Experts of a small language model: a sigmoid router.
Below are experts of layer 3 (counted from 0) of a mixture-of-experts language model. Rows are named router (the router's row for the expert), gate (a neuron's input weights, with its number), up (a neuron's input weights, with its number) and show model dimensions 0-255. Each number is 128 + 32 x the weight over its row's rms, rounded and kept within 0 to 255. Numbers have three digits each.
Before each expert's rows: "gets" lists some tokens that make up at least twice as much of what it gets as of all text. This comes from a sample of Wikipedia text that the model never trained on. Tokens count by the router's weight.

# expert 121
gets: "all", "ann", "inn", "ain", "att", "eth"
router:136120144146150178122110093061168087156147129150102108171128120104203168158158144106140102168131130106135168173157143122164125118156116167100156122152189168104180119131139097108185187144181100143212136137108167141118134156155142096140113149140143142105129174087140071151091089117098090139072089187107108094109135088103199076091183077103132103134124113115115206163125100128110108147134064101099128177133108099135109103170163097126158127154088135159109116189139165125167115140060079071166102117111132147133145117168135130092137163084076162094130099148122113133148161152129145171110107107079191134138221115111122156173138155190115098121162073057110153141101129095150190109110086118022068180137166115135122104143127102122189140133107134125103120141112145081121164102163143
gate1:174137182146106152146159148098228081140087110086147153141107114140105134131139113110080065153089136133125094122120156142117108130143107160077158087149160125100146128047125128120121147135096140100095145174127121205078123156164153099153140101161162114138171104118149152118103116148078171154126122186144141146126111110064087210133083161122147118096175174100063080095110097095114154101129149106149137171167193108126168074108132120122212108167157124111148142172123137162058149139117155113089128105109098175130077145124170129069127100110123068110130107139149102165148071140131127095149165127112116178160077095092091112130115115118121117194174096119133152123102174150137170085121063149039124091151186062104213112135127123170159151140127136136051101157132114116118141135154187
up1:108148124069128171119100118079149124126131122137141122099146104179147142067173151108172120092119082154180086134155118104101149088149127142132131114089092113181131125081131137174082161129113167203148134163102161129144131199158171152069087120093133104132080116178112161149120116096205160128171104144055196136136092200129132064130149132152132151191088120065124196110163104092083096150126123133151178180160126155152144095127098108088174127118126116155169214176152110130118200148174127139134117174133101185105111055128183112057119098123157097167112119154135114112184112146076129128149081130165125121156177098130139152112139145103091125127214186141095075120105146076140173117148063153145089126120126146103155109083157130083104127159139128122149120144133127145105190086123137

# expert 42
gets: "ad", "im", "ist", "ud", "ust", " J"
router:108131159140169152092097104066153060135166088145118143159114138099180184110083156075186203101139133113110116172153099121137126207133128121076137083146115176159119107200184117090131189126151050171127106133101152099156173135156144184115118131097167117157154151095138135075138105083088093132116107169102097148096094088126157120159128173164131116107136178108075140139093108100136071111137080121139173159106127144129085103153123164109173117114119108140156171133101178127159109113091138114153133132127115116114096153118179121163181145105120160093099084155162145126168150134113105153093141146122183092131146159145051115211124137142155134155088148048140130131145174088146162098151182109027157144136145025149172141156164115119130180130122108129139083163152128154091143063145120
gate0:165114092121107178142116105147090091098196115150061170183146105166149162110112194127153087174157146091125151170135163103151150127104090175103108153184179183146068126174117165170107171113100160109112162133145096068090123131139186132144134139146146178071072162111114133115146164061115146100138129135186104068040086103085121177123114155135165121112075118119077080123060130158141149171179144154151155136129175108171074098117151106127126121148106113112097138151118142090135096128161162059117095161110104170097103097120150184141152146155086089121137083109119112116165165154129147051104093093071128141091157124119157102170117124106155176127109139092070132140172180069123112155213096122106088106133147134161144175166148140126147123156109121114108102073104140107130182090134087
up0:166094157174058083139078117113098127168109087099119112106084127146086104076146140101173135116146175109167137176121126122153121153171088154104121151172158139157121065126154121065140091142124057111126115093149085113098125154137089170165112134117189106188136102105124065145122176135147130069138143138092142120142062080065150202102120114165162113183084127072116133169079090133102129133149136149149147170106153112169138122122160105128142118111083142165145132121109142162148095084108200068162098154114135094118129182154139195127068119111124147118150162148133164140194077159105163138134111103115146040140062072142143121163153136148195161111141114128125123099117092170117073082197144123107088103120081174128096122135151112185128054097083105135089180132117102146115129085138069

# expert 89
gets: ".", "s.", "es.", "y.", "a.", ")."
router:092095119127190152107099017098163108202218061171099124142125152089171144127137124141143162105137158126115183120158161210176123139159122166109089108137103153147216121108141109098152178164173144118208167149087178161179171136147127162153223151119143163131138146090175094165070122089084118171128115140159142127093154061091142068159184132156146032123130150163158142150092120142082100126123122110067163134097111113108135143153159116115140094130138111106141148164138139138137162118097134123136118121130100138083090089140141117128087121131129128133126107148133121096209159127129112153109084111085178111154142145117106148175162151118154092121093091095093153120078131094110133108120100140118137173171117120164193127172186139107112154117082122147147115214133136127113166089141115
gate0:120099109098179126134155112118185138125112116119161147176189145103177131068140172090210185078112139149103182132155098120121137162094108151088099161164121166105112117165154100127074129106123139170080154095173162142121181142171142145149113127174134172091125178119162089146162120153111105157078125139099102084186067128157211112133127145140099130165118119159167119125103145144165141113135149138219123147098138118134105105130073168066130153156136113119169127094079139085047096121162199102134065153072147137105128166121079156153155213138069179095121169132184160145173150156120096167133127094131126158075126136140139130130151107130140196158090129127157134129166140108124150138111081137113145140152113099219117104122172102103085132098186121171159158097074097153108094122193117
up0:125100127120086106194121105150131126118104128124180064146095113138094108090131186176131195120147169137121114169142194128116191117164074132097121066177137040160116106108166160146067178131105160102178108070217163129162089122135131105142155114160127132118138080058164152164109116129177131187077182067162127163103137125137066106151138202123085114179115132155149067162151134101156129168095141177129145119110097133179109092121124141112155107182125069083164175145108132081135119167107101120090148128133104154153172187101120138159118120130106105202130153117160147116077097152108110127140154166123102146134137100106161113154150156101149150088145108087134111162137135114148152107101099061119093170129139140137108103135123165190054100127127077085080144107078097144133078191132136

# expert 98
gets: "ak", "ag", "av", "aw", "az", "ash"
router:116121088126163149087124104119193090144147099148055167145145118095194230121110152130130200065129129144125207174166160137184123160082113152104087133132120172151141101116171114129146178136161103073169147089115137093123121129169080120147175114146142118099157146080146136117113113120136080153041111152097085070066120136101167147133138147127128102063115133108144173144072099125091107161095116132134148139106081085144108122145158090154162072126065101134129121158095149118131127097113032130119109074167098072072114076108152133114115178104112166105083122118141153113140116127127113143141130163121129111180105103115140151197167152139147100079203081079104184156079121136149185148108177137102113135128157113140114163158147088137155186106088130131171133161117144116057155093156097
gate0:117166156098112071085100129066173166159176153154052111093159132075161152119160129083099126144107138178042140104086156145147124099161191128166138115172144167131118118111150110136146147060085116153106151129087102135131168097176134119157119157149122181142167149120168159113209128184118138104138156210137123125136105132138124145163138155072144120110074132157159199071129152090095088136099164146128113155089138152164143097123123144146121114091101095104136136178109063193094124128094073153161079129113165141106196176117076133129138113144156071104122102102129120083132105164116139182161183140189123139130158126157133086117148104169154151074109106156115113074193124059147179151124140139097132147095128120114087121158125098174162172116095104205172116178122168147111200117123125
up0:138096140127145137132094128158081115107136118141131118118122137106140121166134138139155172102079140172170143146093123152072146138114074073176054095114188118142071157086119180148132109149011128101129162170106146153106124156075150093116125088143149113086157152140122141133125142115157110186127100111119163088128131155077181098123092189147115084175136197065134150110106126165137114097171104116082079136136109155123177120098128100158157150173131123119103099125140141149111154150125148095105171130111121093120116127162196148091083127093114177086130168202174143118192164153141116154141028109130096094230112168106124097144127096144086092194169119145173072090098115115139083124164114125148113117089116098211104136089116065145124076137084107172099126129124149181127066108131124